Experts of a small language model.
Experts: 2 picks a token, a softmax router.
Training: 758M tokens, 3795 steps.
Below are experts of layer 3 (counted from 0) of a mixture-of-experts language model. Rows are named router (the router's row for the expert), up (a neuron's input weights, with its number) and show model dimensions 0-127. Each number is 200 + 20 x the weight over its row's rms, rounded and kept within 0 to 999.
After each expert's rows: a language model's description of what the expert responds to. This comes from a sample of Wikipedia text that the model never trained on.

# expert 62
router,186,177,204,176,216,189,206,198,197,234,219,167,213,216,178,220,180,227,175,218,183,216,187,218,201,161,225,200,186,221,206,171,155,182,188,225,221,176,179,204,190,192,179,181,157,199,230,218,210,209,194,228,171,204,213,211,230,218,204,186,214,178,202,217,198,217,188,205,215,188,202,194,229,203,208,192,239,215,162,202,183,203,178,183,174,202,194,183,200,174,182,224,181,209,190,179,185,203,217,198,189,194,194,186,243,205,212,195,225,160,168,204,214,236,180,154,208,192,203,207,215,201,194,181,217,199,217,194
up0,224,207,148,177,232,171,188,168,199,235,191,228,229,197,165,231,180,179,221,179,206,203,210,205,184,208,214,229,210,193,189,195,171,193,214,200,231,188,198,179,188,200,233,191,170,179,218,186,207,212,209,229,210,212,176,190,202,186,234,175,223,187,208,221,196,217,217,217,173,219,201,196,216,235,185,199,206,211,207,200,181,205,191,192,240,209,194,209,229,190,216,200,192,231,219,205,183,195,173,209,206,223,216,210,212,193,178,175,194,167,177,209,163,181,188,185,191,208,214,226,213,224,188,180,210,226,183,184
Description: Single capital letters inside acronyms, codes and abbreviations, such as CTDOT, FTD, TNT, PNIF, SRB, often after a bracket or quote.

# expert 29
router,217,228,218,171,187,193,191,183,217,210,210,230,203,225,206,189,222,180,178,233,201,216,231,206,234,194,193,206,216,180,188,238,220,236,204,177,217,197,219,139,222,199,177,184,184,188,175,178,177,211,182,189,210,182,189,202,204,196,192,185,235,175,184,199,217,203,186,199,186,174,190,214,190,205,209,187,221,193,228,212,198,183,161,186,222,213,226,225,207,228,149,197,158,184,189,172,165,210,214,174,214,211,234,210,240,195,210,230,225,181,188,183,193,198,192,215,213,181,172,211,168,199,200,221,201,212,214,196
up2,190,210,198,188,212,180,228,207,178,195,224,225,240,208,183,225,219,198,185,190,201,199,214,176,250,178,191,204,211,170,227,176,206,189,243,208,201,176,224,179,211,201,221,193,214,199,177,220,205,177,232,190,138,202,227,201,188,209,195,231,199,193,182,213,209,217,177,200,216,196,185,191,225,210,196,223,200,195,197,180,234,167,244,204,210,179,242,213,232,210,183,222,235,180,219,165,198,244,215,206,194,165,196,189,214,211,194,218,191,218,182,176,203,203,182,169,194,170,210,234,180,194,224,178,206,175,201,213
Description: Single s pieces, mostly plural endings on technical or taxonomic terms, also mid-word s as in Es-s-ay, p-s-ychiatry, de-s-cent.

# expert 51
router,183,190,186,214,203,233,191,224,233,174,226,202,180,205,206,212,194,194,253,167,181,184,204,171,228,193,181,224,220,229,199,226,175,192,218,231,215,214,187,210,213,207,204,187,227,201,213,189,236,197,249,185,194,173,187,191,188,215,229,194,179,205,170,208,199,198,152,184,179,188,193,207,216,176,211,211,215,205,216,176,190,219,207,196,173,193,186,231,176,213,206,192,222,188,204,208,207,178,212,239,194,192,200,203,221,216,196,207,226,182,166,180,205,184,188,208,196,224,189,219,200,211,218,221,216,234,190,147
up0,188,212,183,182,167,227,218,178,177,218,212,190,208,198,175,213,199,191,192,214,220,183,234,185,213,185,214,224,214,200,214,195,204,189,217,211,222,192,255,206,200,214,207,220,156,198,203,205,229,214,213,199,237,185,212,195,198,234,191,199,228,190,186,206,225,180,182,183,242,199,219,189,209,219,198,183,206,191,183,195,238,223,210,202,221,180,190,182,215,189,186,177,131,170,226,204,192,218,171,192,170,218,213,180,204,189,229,203,203,198,179,185,216,219,188,218,154,177,179,217,183,205,211,214,222,144,177,187
Description: Final -ia, -a, -ana, -ina pieces ending place names and Latin taxa, such as Liberia, Catania, Animalia, Carolina.

# expert 52
router,201,186,192,203,204,228,200,232,207,218,220,218,200,198,205,185,221,209,189,154,188,266,194,220,175,182,201,181,195,218,256,229,177,218,199,160,158,205,207,201,236,193,221,180,180,201,219,199,188,201,190,180,205,183,203,179,225,214,219,220,191,216,234,201,200,207,191,218,185,223,202,246,211,201,188,209,211,179,168,191,201,194,199,197,200,194,209,216,171,211,202,190,182,212,209,222,191,202,171,168,178,161,179,184,199,206,216,205,163,209,230,183,177,229,222,172,185,199,229,216,196,180,228,226,203,228,189,213
up1,204,217,224,221,176,199,208,203,179,187,168,176,211,209,196,188,191,212,167,202,188,204,198,241,215,189,214,216,175,194,240,213,183,199,191,204,206,186,198,220,188,199,224,183,205,211,202,201,228,200,194,179,185,212,218,206,196,248,206,182,212,177,184,236,177,203,209,194,219,195,188,181,194,231,202,218,186,205,177,204,181,195,218,206,195,194,196,208,193,210,164,219,212,211,223,205,228,205,192,187,190,201,177,195,206,204,185,235,199,188,215,177,186,217,230,187,209,214,203,188,157,249,222,214,192,178,196,227
Description: General nouns after "the", "a" or "his", often followed by "of", such as time, part, role, way, population, year, age.

# expert 27
router,186,240,230,225,187,198,202,198,191,239,204,215,207,219,189,211,222,191,221,192,187,250,213,234,204,158,194,219,178,170,192,222,196,229,195,187,210,215,192,173,202,199,154,209,216,190,192,248,188,233,225,201,167,206,210,212,187,207,168,181,189,204,173,185,150,211,173,197,171,195,172,187,183,198,210,207,175,198,194,236,189,185,170,189,196,197,167,160,174,199,205,191,216,168,201,180,209,199,177,184,185,196,179,194,199,205,185,195,193,228,215,188,148,221,209,191,215,169,217,211,204,191,206,187,177,208,212,193
up0,199,176,202,185,181,212,225,216,170,172,163,194,216,185,195,189,206,211,199,184,203,219,212,219,213,180,189,202,207,169,206,213,204,149,199,216,158,195,214,199,220,158,222,206,196,213,191,189,230,205,128,196,225,188,165,191,194,209,198,220,206,182,199,212,242,195,182,203,176,205,195,201,208,173,202,196,186,188,233,209,212,201,213,209,193,216,198,215,179,162,206,175,190,179,197,211,226,175,193,205,166,190,198,221,205,169,185,213,219,192,219,224,204,201,197,205,218,206,208,231,214,229,195,210,210,186,216,203
Description: Personal pronouns he, she, it, they as sentence subjects, often after a period, comma, where or that, before verbs.

# expert 1
router,213,206,221,184,196,199,190,224,182,229,203,201,196,159,174,210,183,210,185,219,182,237,242,168,219,197,199,174,193,189,242,200,217,234,193,163,159,202,234,193,240,216,195,179,209,215,186,237,230,194,195,201,197,234,188,184,193,212,213,172,195,187,204,201,215,205,211,208,219,161,226,188,229,141,193,194,211,239,179,171,202,218,189,173,205,210,162,208,175,206,168,203,177,160,200,179,186,175,213,234,204,205,225,212,188,179,195,196,224,196,187,225,193,239,179,201,199,192,214,225,220,172,194,200,189,190,185,199
up0,194,187,166,200,215,191,178,216,185,202,181,223,207,211,228,198,196,190,205,158,232,203,190,170,220,186,233,242,218,211,193,192,215,217,204,181,191,180,217,204,194,215,224,210,166,175,180,209,223,186,225,218,165,227,209,201,204,187,221,182,188,219,176,185,211,186,196,176,210,166,204,208,226,197,212,195,198,209,182,168,186,211,223,179,203,204,202,220,211,182,212,227,195,193,167,228,184,204,203,199,212,216,210,230,191,178,172,200,169,206,192,206,198,199,163,231,228,188,242,233,193,211,195,187,194,183,194,213
Description: Mid-word syllable pieces in non-English personal and place names, often Arabic, Slavic or Hungarian, such as Qas-im, Z-im-onja, Ab-del.

# expert 50
router,199,198,196,227,207,168,231,169,238,194,216,158,202,194,177,178,188,224,189,165,241,185,189,212,179,216,212,187,197,223,182,228,195,193,192,207,197,203,191,216,202,196,230,211,205,219,179,200,218,178,228,223,251,199,147,170,222,191,207,204,211,195,209,191,146,192,211,184,151,231,186,239,183,203,202,244,192,184,205,200,217,190,201,222,218,194,197,193,158,198,194,187,221,211,195,202,206,239,209,184,217,196,177,154,232,196,219,206,174,237,215,192,207,204,211,165,196,220,190,177,205,220,260,191,192,193,199,210
up0,212,198,165,193,227,212,202,181,191,195,232,210,233,204,195,202,204,195,202,198,177,203,171,245,186,197,194,195,159,218,216,207,208,218,220,195,190,193,195,195,212,231,227,236,201,155,171,192,226,184,200,228,209,226,215,186,214,193,191,189,181,170,175,230,197,216,184,206,218,191,161,159,199,202,192,193,205,217,200,181,205,183,219,197,185,197,178,225,180,170,221,224,207,203,158,162,168,230,187,190,208,194,206,184,188,218,191,167,204,178,208,199,197,215,191,185,207,192,174,192,200,163,224,191,149,205,199,193
Description: Past-tense main verbs and particles in narrative after a subject or was, such as released, used, helped, captured, ruled, brought up.

# expert 31
router,187,217,205,171,213,252,221,174,217,212,205,189,238,196,196,193,184,212,238,201,182,207,196,214,222,165,205,194,206,207,228,199,166,199,235,194,185,205,210,215,181,215,167,159,163,222,221,232,218,200,175,226,173,184,203,201,225,196,202,237,242,165,204,180,219,206,178,207,191,189,213,204,179,177,216,182,215,168,230,157,183,196,203,206,202,207,211,209,169,235,212,196,200,185,201,205,227,210,210,245,168,190,217,212,188,196,209,206,214,203,189,175,175,198,174,195,231,229,225,210,202,220,185,235,189,170,201,185
up43,206,177,175,201,253,200,238,199,224,171,197,199,193,217,186,195,215,202,214,226,179,203,204,228,222,205,201,196,197,209,176,214,205,188,234,152,187,208,209,225,225,232,183,190,202,196,198,222,202,208,194,229,196,219,196,192,184,187,164,190,185,202,173,191,190,229,243,188,205,217,186,216,186,201,215,162,211,243,187,214,211,206,216,204,207,195,213,216,247,162,212,165,218,228,204,211,215,207,186,176,160,186,224,204,208,178,204,199,229,237,219,205,223,229,200,199,177,192,194,194,187,174,219,214,233,191,197,178
Description: Open-syllable pieces and apostrophes inside foreign names and words, such as Ne-va-do, Iwa-o, Na-ma-skara, plus possessive apostrophes and stray encoding bytes.

# expert 37
router,221,177,194,175,202,210,165,219,224,191,174,217,183,196,233,213,189,233,227,175,186,230,185,198,214,215,198,188,183,207,178,191,186,199,195,174,204,206,181,210,200,208,192,175,217,223,176,198,207,179,187,245,199,222,197,146,195,200,175,207,198,214,209,207,218,190,164,157,218,178,220,189,195,145,218,183,187,244,156,187,186,211,216,187,196,207,197,183,186,224,188,236,199,218,207,214,228,176,160,229,181,191,174,201,197,212,182,172,227,174,204,224,223,182,222,206,204,201,210,219,203,200,189,205,197,237,187,215
up0,176,221,242,218,216,205,184,226,224,185,190,174,238,191,209,170,173,202,227,232,185,202,202,220,217,222,211,217,207,186,166,177,173,202,207,184,171,184,204,189,178,213,203,173,180,176,207,202,193,218,206,229,199,196,208,170,183,173,201,190,220,191,222,173,201,205,185,168,181,217,208,195,213,188,220,200,204,195,247,152,215,198,183,203,241,210,201,204,202,185,197,215,214,209,228,226,219,238,179,225,182,186,215,191,185,184,206,244,233,222,183,210,177,183,225,194,177,193,216,163,193,209,206,203,149,206,194,195
Description: Standalone space tokens after a table bar or slash, just before a number in sports statistics tables, as in | 0 |, / 32.

# expert 9
router,196,247,209,210,217,204,225,176,197,174,165,197,187,174,192,164,178,200,191,199,229,219,186,200,177,213,218,194,189,192,205,243,196,245,195,202,171,195,189,197,242,195,204,190,210,216,212,238,224,224,242,184,192,183,163,197,219,215,201,197,192,195,220,188,191,195,211,196,163,214,196,235,184,222,193,243,191,182,203,193,200,201,159,221,232,206,167,171,212,227,201,196,196,196,205,228,197,192,169,180,214,215,176,182,184,195,229,192,202,234,216,223,185,222,208,214,196,187,192,187,177,192,265,182,231,203,220,192
up8,205,178,246,197,193,224,212,171,187,210,218,176,233,234,209,191,245,197,196,188,218,206,199,206,216,209,186,187,239,189,171,177,196,199,179,150,198,213,212,199,196,168,180,228,240,205,190,210,212,214,233,208,205,176,177,168,189,173,190,230,204,212,211,188,177,229,222,196,181,182,193,188,217,209,157,208,162,217,173,194,193,207,231,226,199,228,207,194,177,182,151,192,165,165,195,169,199,198,210,205,202,216,182,214,216,223,205,226,181,221,205,202,217,193,190,215,188,194,193,178,199,168,176,182,204,192,182,205
Description: Verbs was, is, were, are, be, has, had right after a subject, often after pronouns it or he.

# expert 3
router,192,182,198,203,194,219,178,193,230,214,214,209,195,224,192,184,192,184,228,215,218,212,248,177,226,210,205,189,212,179,203,210,211,197,193,160,195,197,226,178,243,208,214,167,190,190,192,182,207,188,215,200,217,199,197,180,228,211,207,228,214,169,200,206,216,201,200,192,187,158,204,211,220,189,208,202,211,217,194,215,203,213,184,184,208,192,173,241,209,230,192,192,165,197,201,205,170,242,222,176,204,203,246,227,189,196,215,206,222,181,168,206,193,163,200,223,202,223,154,201,156,205,201,218,221,236,205,189
up2,186,191,211,220,220,151,217,194,203,214,211,195,214,228,223,146,168,225,183,160,234,200,212,184,179,174,176,210,232,192,182,200,185,164,186,187,198,190,183,182,204,194,237,177,202,210,197,215,177,236,210,182,196,212,231,216,189,172,204,156,208,219,194,199,201,175,174,178,198,216,216,222,198,175,187,222,189,195,185,200,199,206,194,192,215,188,197,192,201,178,193,211,212,249,211,195,183,255,214,235,232,193,217,232,219,196,214,191,194,183,235,212,199,219,175,178,231,219,196,187,173,144,213,242,160,182,207,209
Description: Word-final suffix pieces ending in s or x in names and rare words, such as -us, -is, -as (Byzantinus, Klaasen, Lucas).

# expert 46
router,193,196,197,219,222,221,149,186,201,191,164,226,235,203,230,186,173,189,174,195,228,184,186,177,199,176,193,223,200,207,184,199,211,227,233,199,187,182,211,222,224,206,229,204,159,169,211,221,182,188,191,201,205,183,208,192,185,181,188,197,194,206,205,183,171,196,221,224,186,180,221,205,184,189,192,194,229,198,207,215,185,190,162,186,183,210,205,201,196,188,186,191,211,137,187,214,201,179,211,227,191,196,218,211,184,244,177,186,206,176,204,197,215,164,209,229,197,197,176,210,208,198,192,186,209,180,202,216
up0,232,194,209,199,176,191,194,233,183,203,207,193,185,163,198,198,227,182,211,236,167,216,203,191,179,192,212,172,220,190,206,219,221,198,194,221,233,189,197,211,204,168,210,220,207,196,189,189,183,155,198,180,190,203,223,205,183,192,228,205,195,186,211,179,196,168,189,197,160,198,206,189,188,211,201,200,237,207,187,195,197,209,170,206,185,192,145,238,196,221,210,175,210,196,193,220,213,181,233,189,185,196,217,220,207,217,170,231,213,208,206,189,163,212,209,206,180,199,181,232,201,200,195,224,206,212,168,205
Description: Commas, semicolons and "),", especially between a place and its region or country in infoboxes, such as Jackson, Wyoming and Columbus, OH.

# expert 13
router,203,196,203,166,221,182,219,203,220,220,203,199,219,214,176,217,221,188,177,229,189,226,220,201,215,184,211,205,187,201,203,184,203,181,191,216,209,156,217,152,187,205,169,167,172,199,200,205,220,160,191,195,196,201,210,225,206,205,206,185,191,198,204,204,208,207,198,197,226,180,211,181,227,175,195,205,212,236,200,222,187,235,189,179,165,198,179,184,186,207,136,195,194,199,182,201,193,214,214,178,191,202,210,176,251,225,220,181,217,168,191,242,207,200,200,188,235,191,170,206,195,243,219,204,194,224,208,188
up0,205,213,219,194,176,182,219,224,216,187,231,232,194,264,179,194,215,183,174,188,201,213,215,222,186,210,183,209,191,189,217,204,227,208,209,201,207,185,185,213,190,222,229,194,211,180,191,209,200,168,209,205,213,192,204,200,162,198,201,210,194,186,185,172,209,206,242,188,190,181,177,168,222,215,200,245,197,191,224,243,222,202,194,164,206,246,193,196,190,174,187,167,185,202,177,197,160,205,177,262,202,176,206,169,196,191,210,194,207,164,201,211,195,245,231,167,203,192,149,169,173,192,227,177,185,190,207,164
Description: Single capital letters, especially S, K and P, split off at the start of a name, acronym or heading word, such as Van S-iclen, K-ZON, P-atreon.

# expert 36
router,211,176,224,186,211,214,222,198,189,165,191,195,181,184,197,188,196,195,184,192,209,241,199,189,203,187,198,198,204,199,174,180,189,189,208,229,224,220,181,174,244,190,199,172,219,196,206,182,212,188,208,198,232,181,202,173,172,233,208,188,191,241,176,204,174,197,180,207,205,223,218,189,210,216,205,207,179,181,184,234,179,205,205,237,187,190,209,174,208,207,209,220,219,224,195,208,228,168,209,208,197,206,218,210,201,198,228,199,237,209,184,203,224,195,205,229,205,181,186,165,193,175,201,228,180,199,226,220
up0,235,158,213,188,212,201,244,189,222,216,226,201,205,193,191,229,192,229,236,215,202,212,218,204,197,193,180,202,192,183,243,190,193,234,196,205,189,207,200,186,182,181,259,213,221,223,209,166,214,227,200,221,184,174,182,216,184,201,199,175,185,190,223,203,233,178,209,185,226,230,180,233,199,207,228,237,227,198,192,209,229,187,203,182,176,198,216,235,182,201,172,204,209,218,174,239,169,207,221,220,164,208,171,178,233,208,180,172,149,168,142,185,176,206,204,218,187,230,187,208,194,180,168,203,165,207,182,208
Description: The articles a and an and similar determiners like two, no, several, any, usually after is, as or with, e.g. an interviewer.

# expert 56
router,190,188,183,202,192,225,211,179,186,208,216,205,177,219,242,213,220,164,191,178,172,167,192,216,208,192,205,208,229,252,204,216,227,205,191,220,179,203,229,201,216,201,216,230,222,211,218,215,189,196,200,189,193,189,193,211,163,208,197,175,219,184,172,211,228,218,210,201,182,230,220,190,224,201,206,183,213,251,167,228,266,191,220,170,187,193,179,241,175,222,185,231,195,182,192,222,208,240,214,187,219,199,199,211,168,199,152,203,243,220,187,183,215,225,176,223,186,226,176,198,195,221,176,203,195,187,217,196
up9,199,208,187,165,230,196,200,198,235,185,187,243,172,229,213,199,179,215,234,176,213,207,170,176,180,185,209,182,199,140,163,239,196,183,155,201,227,193,209,164,245,213,198,190,209,229,200,181,198,189,210,233,190,201,182,189,162,212,179,199,202,245,198,214,194,226,234,187,229,198,175,196,202,199,200,198,209,198,150,197,203,208,210,204,202,194,237,193,180,228,233,167,233,157,195,213,199,218,230,202,200,269,174,183,207,208,186,208,156,219,213,206,196,226,197,205,181,204,179,191,221,197,219,214,189,192,229,229
Description: Endings forming person or agent nouns, such as -er, -ist, -man, -ner, -ator: admirer, screenwriter, co-owner, prisoner, player.

# expert 49
router,210,172,199,209,198,223,179,215,195,172,195,200,224,194,217,183,187,180,178,199,195,191,219,166,175,203,191,185,179,228,178,208,197,232,200,217,167,194,198,192,173,189,231,205,226,151,224,208,174,217,242,202,176,208,171,206,181,205,179,211,185,232,229,180,223,203,171,197,175,194,206,219,231,184,199,207,198,224,221,172,194,254,201,232,207,182,197,180,220,187,203,211,186,164,212,193,218,210,200,172,226,206,220,183,182,201,171,234,191,216,211,222,155,171,218,188,217,219,186,217,209,220,252,181,185,204,212,190
up2,190,179,161,188,181,172,186,208,202,221,182,170,230,212,226,224,207,213,230,217,219,181,152,208,179,236,202,201,180,192,186,192,173,205,211,188,204,204,223,190,230,213,192,197,193,194,210,195,208,203,184,197,184,164,228,187,184,191,208,228,198,237,196,177,214,202,223,197,168,230,190,200,211,209,209,170,171,223,215,196,236,186,170,195,179,200,204,208,237,197,201,203,227,197,219,193,160,177,183,170,163,174,190,183,195,235,191,214,181,200,171,179,181,216,157,206,231,206,155,195,207,193,205,224,200,207,196,214
Description: Periods and other sentence-final punctuation ending a sentence, often after a number or place name, as in match-day 5., Sundays., plus decimal points.

# expert 41
router,197,173,203,189,205,196,181,201,206,232,191,246,220,209,210,212,240,246,200,211,215,189,172,216,200,190,187,195,188,188,184,190,186,204,180,229,251,198,154,214,162,192,173,193,214,222,220,168,183,195,220,189,191,201,208,198,172,225,183,196,185,263,182,210,211,213,183,223,180,197,239,172,229,210,226,203,198,207,195,225,196,187,220,172,212,191,203,180,187,188,197,205,223,206,220,192,246,168,205,226,226,214,210,207,207,198,191,170,220,163,191,235,210,196,223,188,191,211,237,226,217,181,189,168,155,235,229,214
up0,222,212,199,198,180,196,214,221,201,193,189,223,191,200,191,211,190,197,195,201,230,188,190,203,220,216,209,259,206,194,236,210,173,207,168,211,194,180,200,213,216,209,252,202,202,182,224,216,209,218,221,151,171,206,223,192,202,187,234,185,194,197,177,234,216,199,199,187,237,199,240,193,172,203,200,209,174,186,202,182,205,251,189,205,204,191,213,194,183,250,220,202,208,214,199,235,221,221,208,228,205,223,220,176,194,215,180,198,189,222,215,175,219,239,156,204,180,222,215,225,228,166,198,223,209,211,183,185
Description: Month names in table dates, plus signs after numbers, degree and minute marks in coordinates, FW positions, and x in counts like 2x.

# expert 18
router,184,192,191,223,198,158,169,217,193,228,180,216,221,215,185,193,230,217,212,224,230,203,192,178,192,182,194,212,203,171,180,197,203,182,179,190,240,176,233,211,175,199,192,154,229,219,190,161,207,178,215,194,183,227,214,178,175,227,180,206,184,203,172,216,222,198,198,202,206,166,221,175,216,188,208,210,177,214,185,208,211,190,201,175,186,185,214,180,201,203,202,217,199,232,223,200,194,174,220,238,239,216,218,216,223,202,197,231,246,172,177,250,200,163,222,198,216,216,206,180,191,185,180,194,188,240,216,180
up0,188,208,149,174,216,210,203,170,197,200,213,225,203,221,228,201,208,205,209,205,215,221,222,182,170,189,234,197,214,197,202,178,197,220,186,209,228,218,169,214,206,154,218,217,182,218,210,194,182,191,258,180,207,192,182,248,154,184,193,187,190,218,233,199,207,207,190,237,202,212,222,223,172,227,190,158,204,193,189,206,190,163,180,212,172,198,230,192,227,210,178,216,177,183,224,218,193,189,212,198,239,170,169,236,207,192,194,247,187,189,189,197,195,167,206,189,231,185,224,199,185,212,223,210,202,209,172,169
Description: Opening pieces of Arabic and other foreign names, mostly Al and El, plus al-, Mal, Ar and CJK characters, e.g. Al-Arabi, Al Ain.

# expert 63
router,202,201,184,187,205,213,165,181,205,220,163,249,215,217,197,188,220,250,218,209,227,200,182,222,219,181,193,178,187,182,180,212,208,182,199,225,240,203,177,208,166,197,184,183,229,214,201,172,176,181,196,202,191,201,213,218,152,225,180,192,193,236,193,194,214,190,179,203,228,181,229,176,185,193,204,219,184,232,188,196,183,186,208,183,175,199,209,179,207,202,180,223,203,209,212,196,243,182,197,250,236,213,227,199,194,202,201,189,242,175,211,247,219,199,212,192,188,220,211,208,197,180,180,170,192,232,203,212
up0,177,230,193,194,166,211,200,209,229,173,228,226,215,230,186,201,186,193,204,187,185,208,204,196,178,193,172,217,215,198,208,218,191,215,200,210,212,211,196,197,180,226,218,173,209,169,196,172,223,204,180,196,216,229,193,175,162,168,207,179,211,181,190,191,220,175,209,211,203,209,222,231,221,191,204,273,181,176,196,234,244,216,171,204,201,194,219,193,222,209,188,204,228,192,183,188,184,220,207,189,196,189,182,200,233,181,190,203,204,211,221,223,196,188,212,209,208,216,190,191,162,156,248,219,164,227,181,163
Description: Space tokens after semicolons, table pipes or dashes in lists and tables, usually before a number or track entry.

# expert 22
router,213,171,210,188,210,208,199,188,197,170,170,204,193,209,180,210,187,194,190,217,193,201,208,203,218,211,202,179,195,220,254,212,194,228,205,202,197,192,187,207,211,201,229,210,185,208,181,187,179,222,226,207,254,217,200,203,183,227,182,223,192,198,173,171,219,206,213,205,226,180,218,192,186,138,210,213,188,199,216,185,197,206,218,192,200,189,199,211,213,187,160,220,219,214,212,183,218,204,148,199,223,197,235,152,222,188,217,178,205,163,186,219,219,170,215,184,203,190,177,210,180,179,189,214,216,234,191,159
up0,200,218,234,201,195,244,220,221,217,157,217,181,176,204,157,204,220,202,211,238,211,174,193,189,201,201,193,224,206,224,167,226,211,229,131,187,168,180,220,186,243,206,198,203,233,175,203,181,209,204,237,202,209,196,227,173,236,201,168,203,197,236,200,214,190,183,207,209,203,188,202,195,164,179,206,211,205,172,198,227,156,197,206,236,206,233,161,201,220,204,199,182,168,225,181,197,187,202,216,194,218,194,213,218,192,235,224,246,183,228,195,188,184,221,215,201,188,196,210,196,217,206,211,197,188,202,168,193
Description: Line-break characters that end infobox fields, bullet list items and table rows, as in Department: Eure, Genus: Daphnella, or a closing table cell.

# expert 39
router,218,224,244,217,195,158,185,210,231,178,183,230,212,174,222,181,222,212,225,191,187,222,193,214,199,220,212,182,230,187,188,229,202,175,194,201,212,155,229,189,184,200,223,211,208,220,206,184,176,215,187,217,223,194,206,209,196,202,195,204,200,177,201,161,221,206,218,203,202,242,198,188,178,214,165,182,201,208,203,199,237,190,160,229,193,208,202,181,178,184,186,182,216,178,160,188,175,223,184,220,215,213,197,192,202,207,191,211,201,162,203,218,210,171,195,227,209,205,226,195,195,241,198,199,180,172,204,196
up0,171,201,227,211,171,214,177,184,173,203,211,176,236,202,180,159,191,228,188,172,213,225,209,208,183,169,174,149,181,189,216,211,212,193,197,197,182,207,172,181,217,185,190,195,217,205,198,179,230,225,189,202,205,208,198,177,191,190,180,217,174,186,189,186,237,223,191,222,204,178,231,220,199,225,185,216,200,179,188,221,196,184,202,189,194,219,197,202,198,231,189,217,198,218,185,251,165,223,238,221,194,218,177,185,181,240,207,200,207,211,212,170,200,184,208,224,231,198,249,211,226,199,177,185,182,174,174,182
Description: First digit of a multi-digit number, especially inside parentheses for unit conversions and years, as in (33 ft), (2011).